{
  "n_layer": 9,
  "d_model": 160,
  "n_experts": 128,
  "experts_per_token": 4,
  "d_expert": 96,
  "d_shared_expert": 0,
  "activation": "gelu",
  "moe_layers": [2, 3, 4, 5, 6, 7, 8],
  "router_score": "softmax",
  "normalize_top_k": false,
  "routed_scale": 1.0,
  "balance_loss": 0.00353,
  "balance_bias": false,
  "init_std_router": 0.00951,
  "lr_router": 0.00118,
  "n_head": 4,
  "n_kv_head": 1,
  "head_dim": 32,
  "vocab_size": 8192,
  "norm": "rmsnorm",
  "norm_place": "pre",
  "norm_eps": 1e-05,
  "positions": "rope",
  "rope_base": 10000.0,
  "rope_fraction": 1.0,
  "qk_norm": false,
  "attn_scale": 0.177,
  "tie_embeddings": true,
  "parallel_block": false,
  "extras": ["capped logits"],
  "init": "uniform",
  "init_std_qkv": 0.0413,
  "init_std_o": 0.0,
  "init_std_up": 0.0413,
  "init_std_down": 0.0,
  "optimizer": "soap_variant",
  "lr": 0.0033,
  "beta1": 0.95,
  "beta2": 0.99,
  "weight_decay": 0.11,
  "lr_head": 0.013,
  "grad_clip": 1.0,
  "warmup_steps": 200,
  "schedule": "wsd",
  "decay_fraction": 1.0,
  "decay_shape": "linear",
  "final_lr_fraction": 0.0,
  "batch_tokens": [32768, 65536],
  "seq_len": 256,
  "doc_mask": false,
  "train_tokens": 262100000,
  "steps": 5648,
  "dataset": "wikipedia_en"
}
Below are experts of layer 5 (counted from 0) of a mixture-of-experts language model. Rows are named router (the router's row for the expert), down (a neuron's output weights, with its number) and show model dimensions 0-159. Each number is 128 + 32 x the weight over its row's rms, rounded and kept within 0 to 255. Numbers have three digits each.
After each expert's rows: "comes before" lists some tokens at least twice as common just after its tokens as in all text. This comes from a sample of Wikipedia text that the model never trained on. Tokens count by the router's weight.

# expert 99
router:133135137122110166121103087077119127122158097152168127104078140176103117125124145101160158105117165146103083169146169119142098128092127104086078136124160090123157098170118194198095129114106126108117105150161079107091162124132116181184125127142103157182097069086102090137070118182148095080170114187073154114205049094231130078136095163098145135122090101137134085154142091126135146130160087097100064109145118134120119133134180132133110133090155073108143078142138132175121094102091121
down0:113110105135118122130099102098120120092130136155081126114085065144150190139173108146108098195090117123130115099090126173104173154115148164152096082148155113131139142163153086080124122146175068131153154124053161099064081155141141088161115147128102116136201146119186116095108124101150130106105065105163150101115190095121164102195081161085141126180086136116121151117166156187150127116144179192116177115131159186062160129128125180118103143186140116090084142070105100142148122084129166
down1:150106132157092179128161162167126130148161144136088154211137102150140099161106080148130092177123101139121124106119154147087155147110137175164141097137186103129145186120164237158128156115117157129153086097125106121100101115156127150146139103130101079126048092062169179090082110131115105080124120145156170106212155075154176172150144086114136138117162135137119123174164139192116136118140130170113141111093118149106155131201117123101136101082120235101142131109089108122188118147122141
comes before: " a", " as", " an", " in", " the", "=="

# expert 2
router:088115115138087088134164136133123132140129063163073162071096146157101154091119128082176132126189184174113126185135155069096166117119123108111078203166119117135136071166127172089136167089141144134100097107102108102141190104102130093109134108169143133170126137149164145120094119126083111149208174143078119156107073135138136167099098130102094142116152132145117084139092169156124063162067154102139142141099138205103080158082130138153090161077213121143145125157126114119077137120087100
down0:153094145091080154166080110152154174130105161070112105108137116139080130077115187164116144134131082112143127093146152118159074132135174135120174152136123170141132132133139096115109066058114022123112131132136112123160133154131172076153135179165126084146104106179095100140110119145131120094151126158142129139128122128129124117177128186132057138132082107147123069115103168114085092201058121166164050127076143125148091134121150085159133118089124194122124163036060142151150123137111121
down1:127143094140107125126145145118145145158136172130102128104110114178135099204183134132111154129161174141121159125085179139122130140126144192110055123130134154152065099171112118100170159152122126129154160087145074140142100196137130124140043158145206166103089131053152049136145151190088150169076134145110107152141127100181106082085217127104115173147106171135097167179147127114161140092131149134144095118119110133126101115102143174172135169142093133115144147051167148106079098116143094
comes before: " the", " ", " a", " his", " May", " March"

# expert 5
router:074139189135145143111194144141166172150101132167150159120085139151117159097134146109114073123098161132072086120081180109076131088064143100120114126159082104089148085192152171095114152066181162162145112100158155153085167130091140094134183077110114148168130167117167110148073129138092164117119182128131087101128104074147089181127136140083162166154102114151132087178153117132088139164146082149138083081115112187156162133117127150177113159132161177186131134160115102147061147112111099
down0:136102118114145113109184135121134086135103255095090134144168141135100130090117181131127066087132165207168099188148147141198130120177106068119139141094132072115114146089127147133134135138177153142123085139102130090147161127115185100114161116120179134091093098164166112107103166126132144111125122079132211116063083105134130179116168121093100106124128123122121104100147170157126097166096191135091142131186097082111108139161128181133112143102057149114142094135125139105058139100131080
down1:085115096131135115125125148161150090051102179086159082110129140155117188142149125112173119158107100108184103140138148111099165182139161173141104090065103101121189166147118120078147069170136063092179145110057098173129107120105161092149147157156126144150061163145131155116119101117178175122154116158107109086116168116121122125133114102098133132198122120044099140091139118150097142115110092141098179104131018138114161186146112129081152147114108149114137160081139138194160107129157142
comes before: " the", " and", " a", " which", " other", " his"

# expert 97
router:084041117190098131097142136100144160169128116150112105121092091112124102148155140100171171112114203121138160114144139089162100116189157131105093108139158114128152174107176144123166138081111128115120115075121136091149168073063157156153119148110098143123125163162173062126136120128081090139160176158096063089092126078118116170131071092165143064162125157178116120174107124140164109125126082112147140191088152127110101118159135064153097168165110168161114160164125085192118187150102092
down0:159145131148131115103128122138099116123167083132126149073171140117100153120120090109079134139156158080108082094137158136159157153135084085152087203108082091158129123154123144178133078080178121147131184172133100092118174172139142128179137089148139133120114120191118107181058112146108124086162116090181149061130130160098216084108099158121098049126100155125047101079094142137152159157129121100103120120097090092108121105118072176035138152108139120156077140153129126160127136138144158
down1:114135083163086109143099099172133128107122170144122147159173070077135196138140098114144115118167118115143141105147210156131162122176139125120135168143159113112155128137080141114120094179159044095129136142106117149147156146148073122139143137155108104185183127112126143156198085124123116098141128106191118164139143176119157109112119153172102158154170024130098173113169141119173148146050107119133177135051121187133167152101078122119164148092137083057128160150101105101087116077146146
comes before: " |", "-", " by", "|", " as", " S"

# expert 30
router:141161123145226184121114147069183162100077159176120092177166120149086148102162158113164174143110127123121098176127099105124141105088123127101091136131060132117163116131111108112077082109133112103101095148147097102129095150164127091164156176181201090124121086103112122104133125164120117192154188124164174144118129164095093176128185151121075113125187121076099103130119113147063096184106097154132136137137100110150109109049101113093148170161119059127099170084120104142125156163126128
down0:142142110111150084113119154124143073140109130114125154099135094137130146101089115123130147095135112065141168132104132179173164068135126157123148168166167120143126133100126078154064098069155127106115147108113142133098103099096157119179145076130159056088088138175108125121174118204105190099071121129147119081133188120117112146175116162152107126103126145120093214195082107104108152141116146128142093073078167190176106092123086130148173131078150095074138150109133147133195136150204078
down1:120161163131165121138142084139179107120127191078099103146094127124107099156134088124084116128164133188108057153152115163104117149189141099169118111135126119115190147174111094073117166120116140130156131196155157134081163110158168110108082076147173177064116116115100144153072187163058144099133111113049120182122162153152160101192172126146110174156203167122117116116125134172062140093127128137135164130126091147136104102185127171082135140168100058149149147096122138137121129130089136
comes before: "==", "The", "===", "In", "\n", "|"

# expert 28
router:155133157122103167171139107173092151140128138121083165084156189134133121124151070106124110112143153128098098182181122169149148090126138141094097165149097130208155122179116166061138053153106131138093144142125087201082111098092132116151176078114100146111168147131087166185075120086134117114157164134120100121068075121198126115114135114080108127159167123171130119152098122068103112144079105100118100085101134128142140140123140108105168062069186098163113133158125185064082116148120094
down0:182146078156122133114073145137120149077112109143158167125147124076105148160164091132182109221146094114150116094169126087129124138123146083079088128152176134136128146154185154166086088127060160083189080152153130120101039169118167175126128132078081127149096135142113091102128173113129078109177064115146055135135112159157114086086170180120141121208124129081155148145104144111156135143083122166149131104112154086139175112165128099078121087100141181119121149102123099117119117160119133
down1:111172143117149145127116104148149098103144147103129130130143117164175115149054142191166116102157097082109113106107151101107070108138121109145158145077189176091077175153107103100170170078142113150155138122210111119088092150129086187165160155148133103149103103144131138163095118139208113118128126160098137038160126095124123150100126152122189164107108067127127167152072135069096085097146154159080077143150100121114160108157182076108100181058165139170131130099094147117169124160122143
comes before: " the", " be", " a", " not", " his", " have"

# expert 93
router:148156110095113127127141134184141160114113109146082140089097176150108106102158107103126080172136166138099117177111161114156176109108163120087089198149096124143124042174129162095090086099149146177134146161139096140087172101092121099141184072158141126155187095103113219165091126092093160124127173087106168098068072138157132146113170143084106162127166112158122124160096170112124101172117132123189105098096156163136124163110158207110087083097186127145129113165159159086119153147119111
down0:138131145144106149157146136124141095177133063096165104116162124093132140057117142046070145203133166181158118161049124132137099154173062160091114118067141107129053105152145157115117154127156114113180180153158146115177108155160136116106103121089115096162124141080126142147126112111136098114131106165060121107100158142089137128133121088120128125135144179146121138113185161122158149152074174103200176136155107123113076198113141106112090113142165145189107142094148131147201108148191094
down1:088209107168156071097204163121095082134099086122123092112090209138139111123136097144163110150111071133140109134138105114117172155120183084129111156174141084100186127132137123127081117128138113146093132162180102172105111132090105099084074099226108067122155121173097146145122108177175118118135106101094146152104097137134132131090126107137142094122136111089157154079076153099112094176120151181128125156101122144124169137179164143028097128120114151114138147129099159079178176155093136
comes before: " the", " a", " his", " its", " their", " this"

# expert 16
router:126143094134138114075088110118072104115194137123085143124193133145160138142158110107126097171075164111108099152180109120144103142188109133095095128103172112185117181114064147142169174114101114139154149132145177108173105100149167151131136144187102184096091121092097156103161166078134132118134129104115160091127112120162184091077167190098087156092059100147110125111144116093135162075146169122138101111124197086155105153119172096133102162080144107142081131159204212125166160122124133
down0:108187088145139132109100110108136129116144180116157091080184113159119130117117176085137126126121153171139133172076067078137107118079114157133211122100101171157141140181111081129157091138172131131148067160130127188103118167144181150115127156123069145124187170160094072132076147107158131149084102143155131148122154086082182165178111106126166100117123080136124102103128131105200149079122152122169078143185165105153137106132151108077104126087196185165136139149140165110172075153122097
down1:150138111111107146168142126171108098133080141122096206129188104070079067088126119142125158136165145087149082128124108118130156126117160142122110197171115127087164107045129130111138152152115160126081111101071122128121134127118084150114110111153163142172115141066147182145122111148152089120124070132160094061140153119124175156074086142162098133123146115101148151107073094107149123146089108105168054117088110055155112161085105161160159195148119110089197162131083174134063111124100086
comes before: "s", "ed", "ing", " of", "d", " in"

# expert 36
router:194135131094149107078108157159099127157167094150140144127111077128170177151183107136150133101086114101131149164148151104059147166139135128110076162159149132161099200145084180161114165133099115138123134107160117168132152142154146192159115166135093177122106151105084118114113116089154095152115176129097162090148096094185207096098104206121161168122108161156146159145206141104139142098160085155076110092131161134097121188129167097119103178108133063124074131124171180135183147118101143
down0:121183174116084145118129127163139081093135081200153170109146126164097126148123111188119102115162188200096133071095155094126117136117158147057124141138141156131170178182095141093157155149177097139139140093139165127107094116066145181052189120093085103138121127161149103159164083126093095111116059118191119146100080128167097104131120105110078132155110140121175067144129141083121158131138140111142160140125138096103192164130144081080088103092117145136155140124100130131174207150144101
down1:083077189152163183097116119143085151138098146123110136121148105108219189076160105142114157150107098083137147133086161128129125129112095156109050076063141128107137162085112116079133116143090123110127164127086149082064137124127163161075131166160078172111167124138185154131133087119090141112091116166173151160119117134114145082100151137117145104176117114107151096129121056172096116132123114169134125161161122094109126135141122145153115236075057140109086112150077094112072174108119120
comes before: ".", ",", "s", " in", " and", " of"

# expert 59
router:106146107079093109113168137064110177153131102107109120176051085078078093151153151113166142079131145173158139093113119120171116118166143158151078154155173114131136190158130086098184162106101134115204086098109127124172134132050100178160133164097157098179134150153166071159177101129099138150121192120077075167098148087118099148115131137119104063120102132132169149175112152153132083162120140154169145165169150161134094093109141110135145123168131079153177116157116086181119143141085111
down0:141108157101107151150148123182113124073086136102076124083160175143165145117199146109151154191128126144126115098173140134111117084136127145066167128173137076149168186112159123147207196111114117109124154076144101100183117056138203100150148094167133155162129189106112077114128158105116122107170140127121151126148146154062153224145090146173132138107143114097132130193102089158140130159119156155156148114099098103126056159104125108123138137112136110153112140182117136126166088058085105
down1:091124164162101121107096149142155137163123110117156118117123183101117174127127125170125123093081117109158156137115184124101118187157151144160125123117144133102104172136099153188130117094115133198164177018114159110113117127134200067127074182151088117152127117130071058106136143089150086147151129168171137111154135147136086100146096164141187117124172185098136119077181164119206121134100134081157146084130079094097117070083162098085107193095117148141094094124114110151110139134172139
comes before: " |", "0", "1", "2", "–", "3"

# expert 102
router:075120116156125158122152158088137136160130099124064076133131096074158108162171122128138182093115220099138110120100165116134112152154161091110143129164084096089121166111133127084204178097130089120146093097109118077180153100097169176124137115143093135134100178165157112141116076174084126146088173097162079111102154080063100195100097097168177095082156156178177144130092119116155105095105108116150105175170134165117144150117154082086122121158145161111125171100100089170130122144098080
down0:128144156137168067139143107167115084124124143140073181085156132136105100114118144148130098153117139138108108115131067152117147073113088125122100141147166134104133127154193118124146091036134150150110175000117136094128148134149082134113159085135094118168129124144134119089096189167068224170153122073120149100123170074150144053161133108118118148099116110157135110156108130129100087137172171091144152087141126144097137173146112165161205138138191155150132143155135085102087160132169127
down1:138137183105129140102101124165125137075088159160183102139135101125151169085157146113190079135151094134116186094100141118092115103089109086134103118106140096095183184067132134158113139118086181164062157072143173095151123141115130089092159132140147097124100078098136096117131161106123151050091157136126162075119068152135075101181145097074125079133146156089084144121120141106145110103205157135123128126131122120155152175124085133078113074085064058149138108058124144099138152131084147
comes before: " |", "%", "0", ";", ")", "5"

# expert 43
router:194146159156158113153131139144161188129144134163152175150159113029112097131118182063084140084136102092130179108115172117153120119125126200088147108114138165085104166152100146178099102174125159122149097134180101105097178091113189125154132163124112058162156124138154104119117112107099099187163167113151140111098095098113172114094050104156163191106110133172148143178100120093093130150108116138119148147148124146174104113176167131116105197121090192124166115087076133141131153172122109
down0:159112107119162149119110115093111106122150140203075144155160135199124104133148086083131157097130129129133169141122206060099129102130116161118169121151141134119144148123125166145102120097165120131142071161093111086149112086130101172120114136078168091139156118063127162122105137185057092203127166104053099117087094110165119139105172147151193120110130160162134192077182109148174154137091165130115130092117179150078158080135121063124147116108076104113156133145154128155151149106042106
down1:142189106137140103154095117129087159095134173123131167123139070138101120120136167088068139158192107157143063088174095141100125114064069179114129152133109103112126069172156134130114122152110083147153137196106123125089131116116126140118158147051114086151172088136114160051110128135149120139144083116139117155115063166162168078122149086146164169157127113131115144142140131095160158085085098092165073076140149152212067122069132173077117115182152155131123113119134117186158136080144139
comes before: ",", " of", "ly", " and", " (", "\""

# expert 120
router:136082184192100146127091075151100096091098119143153160058216140128079112139138063125136138109120166132142107195139083141143134092114139105101163109110135157188099145126086179118079076165065114151150120151178088126067157141146145124162132120129113153163135147077147129173077123113131105086137108076125140092103109104182115071106084129106082146151118104144137083110098096136095120105132164115146161082131154112203137115169125161061144084095163121109113090154187122074160127086112094
down0:070124121127109141109154155117152115150074049117125171132157132062187160113135125134127100163154105132181090133169144145148086095185170114117124185156152121180138132174089194161061096093179091116146158157084144135185068137089170112119111189132133110091103093119109169138139172107150147101180105095128104190080072076103115078169209149107131117195152140113165116186159128126152156094106125132130177160135138141149088092129102121134124094110130133118107172172119127149155125145134084
down1:089154074149159120162116097070206134092143114159121104184039118111133097123158165153108122075122136159153081172151115105130118071089130142132099102122137087121133128107143156153147111121121092106073099096204180138180081115166121109146154153155155132146164119063152070129165164097131112140176161152167095108137082163181167139188167087089159089146162106133131155122172163128147123072148136124192136107089106097173087131083126108186126110095097103120085083112128102141113163116174088
comes before: " to", "ly", " than", " as", " in", " been"

# expert 114
router:153141189119166089169158142177114159151104178047154067124156136095088120139126140122154170174164143128121061104156149137126149140147110084124154120124062115104159125158109109112110068090170136108130104105099181115087147130108118113140110128109129169158182122156150072070108099160109174094150148138157079203073091162106097155092119112074107107159165136134086163055131069165145107127119083147120158166120091173106145151135103146066088098068118142108108137134091093189169141159111099
down0:121116117200131111114146123083151060120100145130117080185161095147140141106132156116100138044097166082161151168129130138128098127174128166170176122139089086141113169161118137171076109102127090115139176169096106137139115109140090161099091094092088107086148195154131091098141107129130112104165138086079162069102058134138114139132131109112136163148133151144136159162065165182145163150130141078206137145086154155129119115139103120095079127116078190078077083094191193094110123096124135
down1:128120116197099135133169103089209184132089122157127155115153115180131090150144156054097097125124095115099101117105146131104143177137091138133115173072119177131139077098117136076081124171135159077151100135136184080129151120148131119104089122111125148124163116104094132107074166068117085138041136131107189096150140162104102081124140137110104076170079168136099105137140083093137134119090106167076110185101131099144169150195121173049099147143108167162106146109117114114207113133111129
comes before: "\n", " ", "---|---|---|---|", " Notes", " Votes", " Length"

# expert 27
router:087075107200112160093161140065176158167099120139126088149142098086162110164173121129147147119105223129121112107144156097151121113144161097104111112185150093114141186144192107099176187103125123128176093087147127082161181072064161171122073168145125152116106168143159099136148100140068130135136205142111109118084163058081117168100097097171150099143109154170156124166110115136148115114130118129144129174094116130089089141143139093093145160157103176143143163131134089160139158163106073
down0:125137158122155107156150132184137114100129152096065099068152107135098081145091188199134117149131137199127159148132125197125134094122179157152096096165064141111168118151135155087077099115126082141140167156094106143146165096144107136138135179059094131137103139156121144172153077146132153112166077155117154150133081133170175151160113114078170112097127205113136124133133112192174100138147162133068103109147108148135163134101172144072159149137099122086119182161215165087109138190144128
down1:101146113155135122162104174120121158140159168166103129217116125150095123114173109119142085187131162116134189159138109163069185109104143135077094136093068135096096112108107141152161108154125062105128116109098159140117103081147108191087108145148105126099131089135063118133120155156134142054107131129152077168120139127131070118101125086147104143173133169123169069171150105153110141138062198086155184118176109169160157150148078076147120169158036132077129125146132171154122130108134094
comes before: " |", "%", "0", ")", ";", "3"

# expert 118
router:088087105150094135059139137104118172166102116136139123135113112119131120171135187103195182114088179091110127123125153074138132127154122095124057130171185115103158194135164119106179165087126145122134086073155147068157152081072085130144145163140133135131085140122155101146149122145088089174165160158096086115071147080107110130136075120193155119134089141176135121181143150147114120132130070090134144167099127107102133159173139074110154153110150182171123154127107086201117154170111046
down0:094168096134115160137104116146109096070145132149184119123133053183095152132107097124191167134086089058145138084164189162123080061149096092131156117138098033125200144107090129110153098127128150189091132107107150150143147068094169153108107135106117143169099081150079105176141112162144139089174087119085184110166084108144123155138106174095116147124118139157142161129191127090136138098116114113096125123124124144091148136084105062150089115161145117095162158057112125111093130159176116
down1:121098087132108108123145150133166121084151109149094136106221142132135121154184140078201157089112201129146135124111152115181114082102142093101100081132110123170146115134113141053108146122068117164101141151113106089083135123086095158103048152145202087127151123111163103135142096097137191094191113085075141136105135148062124108085135100067137121094162160110152153161094154105082143166070152127190102134087188154126132105145113178162108121180114160130089152124111092147111144158133109
comes before: "-", "\n", " (", " =", ";", " –"

# expert 1
router:102067098177098160096149148051153159123100107177105091139129061089132113179115127127142149090114159126125145099160136114146110120183155156117108141176151087097146163104164139105191147101127127137167084077159137057151137052083161163129118165144128129126085162144176070157183084158078152127165179101131107137083170088086128158127099136142180121169097137167114132152107100161138140086109103082149148192097153143077071144117141090080143162142092164118161166137112098162127186110094108
down0:147167154096076130158120144157075116067107076138099095134114138152125142140122150158161114088124108129142132142119168154111140095192112154132124102099096202171119113179176083070109101100097151119171112144107169061170086104153124123143178184131117171160143142090147168119139081176162167140101133101131121088163130111104130162086172118117139026151105125108074161143111117121128058166076098149109112176126089135118160098110141190168167083186141141190111119114219125151118132136134119
down1:115164125153114156152128131138129138075119103083125116150142138136123138144063089108107149117154102175180125119142129165133135104089161127102086202075166171142044126216120129170171162174180113154132065155188126104153175130145141105144148065093100089119109160126117109153080117146116139141128124149061176127150110118081072122117097132146183068105068137082103140112133111160113147062132120128098078072100171107127137191149136123143159185073172149126163111116119094140147172069123117
comes before: "|", "\n", " |", "-", ";", "3"

# expert 105
router:134118207145106143137125102183159146155091126187101141123159139177098120105146096149131169088151126082116076149166140122148188117082101109144115099135151151179137103152093133110042113107122125177099190163162137141123125146119165129159178082168147095159156132097063098166109101143155165123138129107100080129102114197200095159109187193137107161168150098142128089152085157163127079185148106089186069109101164099098157132146167179141092155129141108083103127140137145164117138126064126
down0:160165137088100072101108117138117130071159112193098125142184095131191093128125128070087124151158128173176164097093104105164125167151148163137118123136146203161092173061127094112105120127110087096183158161104162082135103152142147045165152098085150074196113138127078125117159138155180122127099089131075129100168138138129162154130147111206122080153171077111119157154123142140145207095117142111157165129160144132098153154142149129162127110147077154098066159115124148127101130164176151
down1:151107141079142107182114144144109114170130112124175149082148113087107221160117157156122107128089083124158140172137143097072107054119164115165158113076074100110160189106145112129154139161132098078148121073102118122124108093078153088111102086140154127103050084106108079047120128161172110158128099160116154140131127105193104138156137128135088110161065134153095140165164131141161131172121154177152123112138119114174101156110176068144144114109147131170136133140134092129173125193111035
comes before: " the", " a", " well", " an", " \"", " he"

# expert 51
router:088139101178081151155149131067154119103127110158079077162087110119081135089088150107162107086153159145155181142100110108149146080194200138104140123114148158129148171114063135102188182105119134115076083138119070134132132117099157110134109156109171048189155172132143083109193103121102088151202139125084058128142139135106108147150088129145105074112087148141151146168117128141141093157106128080104121195090173132103077128054120136143099130125137089103143181132124105118123139074125118
down0:088121160112111196102145133105085117128105118146079165106113095142151179127124147111133172117129101130116168119112081115182175116156153117119096109171147133077124159075112103116169132062122157176067117119157119130184122101162133064185122106090077159105132146116154125121093127135103146122108115105189145192125127123163125137158117084111117091107131125153164073061129149081162161170187076100044166076117098111166089185118100126144082154128086089133170173073086116105153117129105202
down1:085077109178095094108098108102110120142055153094143120145141133146235098116074117144088108195221122118085187171134135130175154127132112147144115103088081193118136160106139129130147107157121106119154139097156181121161111141153165156108150177136117125068145100072179208118104088115062189132131109078118144130152148124121135107120134135106161140121124113130130127183109137120156111103153113192129156134123135075203154158181124107081116146114072100170112135096147111114069144159125096
comes before: " ", " MF", " Win", " DF", " FW", " season"

# expert 86
router:111085116170115123079154134073162162155096101140122083129128086080143122164170116118159142092108214143129110102133163075147108134157138117139107131164134101113130199157186112133194179104135132158181095091157132101160176080070156165119115168169108118153090150145161078153156102137073136130151201138094079122084171070100131158112072102158161076132110150184150120176112105125137112123141101105157153170102135123098087154130138068088153141154109172146146148131140070169123164180107070
down0:089071146081116104094198159096138103091191078108159152057084129109106151054093120175073070157112115118120161123116105119134116114042104129134087144061093136123117075074166100102129063147132089121129157149121098150097121108099134127166166125131157135163076132156093089159154104129174080084105133126081127188148122113154189076156145127121209089157153120153123159116175108142116122147100169110062133120114117144132099102167139136175136126148146121173140112174114139068122097100126122
down1:179118084157118100125091089171143103180073106143117080163115120160123140098152124143137144131122163182122202156117122105116152115076141041108131128156134151133170165184135153105143054119060128139162084093130117113119104101140077123143138155126137139162141118151105135156167181119090089148085135151122185129170065152178182145124135173128095135160127198110163124178133116171125098078151102062053101117164146045158109114150125098145118134125124092186159125109164100113065151150092112
comes before: " |", ",", " (", " –", ";", ")"

# expert 112
router:144157104067106119091159130135136161104134098143116165082051158110102120100140170109165112161189158069100180189112163144108139098099146157133105203167137118077144072116144154097100112092134127106094098135149083136116177110122080080180128096132149145184192111130110186129071097173087121125118153163108157095118063101149137157135062104106135140077155129150118071179152187093111105184130123158105075143088128163180089131123149117182119091110112143175155110174104142127098145130142112
down0:132077093108126089071130148121106103072121121156137157102124164152151172169116124155197197147149114076109133158172111083107154128115122167152147084063150171134138107169102143132172184091142134144129122131160140178132160135185160099204096148154105112121175152104073111175120075114137145100181182115137127135111131118078061159156192070159150143139074127153143147124153172104162125126112156154140131081116165174137163153146185121189167133135123131185097146084112072192098140111159120
down1:116171142158112130201135109068160106130133155086141121060095131125095130108171154131070130160138081085133187106097122124183125095090100123096070093151141121140126169151175126143081089128130198170062143103123143076098124059160103139102131189136133101175117121078105093169137073068084099119095141117082189141202075093110133107085130087154100095146216121099145154118130142100149132139168152173128141151107161119101121117089163153155083149141140126114129112111084120081096157129154132
comes before: " the", " America", " Representatives", " birth", " Historic", " Fame"

# expert 14
router:103094113167099136083139142084130162183075115153105119163123091070148104161140147129151193096093181120123122109128140094159087135153132119116110113156134098104102157107179110127187179092121143117154119062136124073162191079076172143115100133169101124129107154173155093123155104134095131145117206151096093109078186071085099150134062108190154120142128144172120131167116155102149124127123102100135141198098125121098070157162123098121135168179114180132150164138137063188153169156092076
down0:157103100177132166170088107139092072143133188141137137076116093107130150065165121088138106100125140134104152182149109093116134196140112147183182133143093157111190130165164131115103092150130156148146097171095101115117122110129164139158094180167074131122058221105126136092183094149079088094163145139097102143141134138164110164114134068141165114134109170092122175170161107160179110096113113130154076117115149103164122091078142147203038142124173104132129168102157103106161143152138118
down1:137154113095157175115161095140096146108097076124126148079153147170134082161196152115146095147097115123163104150072171148076101135090085081157085104173082134131153143126121167126094153144150097143127057187158150151144125114109078089151085094108158091205142115105140112145072178123122155158158145099158195175055160122177164123093148145091112156122117124080148146137105094139110113199101108096122187120121076104150140130079111129116158169135114089103149066144083193125151087131166155
comes before: " |", "–", "7", "8", "6", "5"

# expert 68
router:133144153057130091162166108130117162152125174064166126141151123149108117125158170124167114138174091127104126146102168112137137116095093125132139106146107130080150183128105129117086083097142172090147084061081139139096067134086104080166115161114187131170208153186142105126143122154104180125151139197101065156127092168155091128110107120090117120148173146157102134103221110130117085121125083120138159169127094089152125088148125150078115099073085125150116192152083135168102058151093122
down0:117162127136087133151149107127104182176172072106131113128211131041107153086177124114107087173094114125077170151147159174102118152134143112133127169120120105156100124111114061140181138088134104118141137116128130138103111178129107112076095084167059225169095069102154124144055160104195100115152141156149130186133129092071144125147101075127108116106101146168117152093182094210147129103115095135136162174109134139056098124130126125119100162087134154099150131129153134143103113094118145
down1:139079112140095124175159160134113105169090214146194137114184158133172114171108202120206109125127148106072152114157120126173133107109131098113094106082076146157146118083105117140123104088150070134104082077059118146117148114074148170165123142163157152106089100125112111137164118102110114098136125165100125122174123130130173142131080097144154089196127058201084153097099137110099144150138081157093162119082168128148143158199168143134118157141075121105074136144121125167122117098076113
comes before: " ", " Candidate", " L", " Succeed", " W", " Democratic"

# expert 83
router:152143111117095113156093145056111162151088092160089089122117080088172168137159134160182104095080102142146120071171118079098145116162145156154132131102132130165128184133090139127182120099105131149149103106152125120156130100105182137116084162170086119126061125149110102148215069157134108125103171073094096127110144064097115129123089115140153115109080178156196160119113184091146166097108122143169184160089223118069093139071145115139134147131121106114140115156152151182157170128100122
down0:123153096135131146157142108097166149107097119141127075095139085089073079159187126163159099067188127135097125184147127105150099100090157195116073071126118113114180096109120123158134113094129155106167192123138132098074110146100187101148166071111139224090110158075154143129167137180173130128185149151155124104118122111179123173119161120153118101115207158176133108057111080123111129115086136098150126137106182092126144093103113116077139135108171130122133180155084093080138113122147152
down1:138153096147119153191092132048144179183108205078099139153086107193138180123126093098107081174162135134093129150139098126098148129153117110133131123093139116096092144139164157044144098132147108107092059086137132078114125134095131172127129134117150060151168129118196105091161120177064070124079136102137146149123139091171135128106102112178104121071117132138123094147117132120165091107170189182168188132072107122136146156169121105165143164149139128146124127163080155109088103093137071
comes before: " of", ".", ",", "'", " was", " in"

# expert 58
router:142084121201112125050130136078103176137051122150101067130108128098107161163131157094168168113108176111130133087128113118141098128190138139079129148130110111128137141110172107138182154101130093183103089103151063105113169087117156186123124114157108118100104150097162080120145117170126138169185129100115110116085177111072112193119140123091072082185144129193152136141113133160135138155088130127129165155078122150070063141164088142130092147136129158125143134159087077138088128202099071
down0:100118113124131084161094101156139188106121134138152136193184074133150140173141201127137142141122066158121168156144144109109128115157170085138142060151124116115177153150164138125138143129114100084121119098157144203140140131110097117087069109102086039128110119169164083169182149045105086075121137136111156080171119203086134149098152106083085173081131126117076121115170118089128111158110119173095180124198124145155077094085109149111152129149140147139151135132163110134095097176123117
down1:088134119077142181080113130116160125106139128165177161160090123131060087187150099131167101154146131097150112141087219123154081143126089163102122086123145085079169105101132126125153081118147166136125053139107141077083097134050134097153134185157163143115153075086220128121133118115117138104135171083182142140106121119144134103109201124154125113143102151113136145153118181165163074179109151127126135130150100107129154124174152129057126094108077160135166164155059068133117133120112130
comes before: "|", "-", "\n", "|---|---|---|", "|---|", "|---|---|"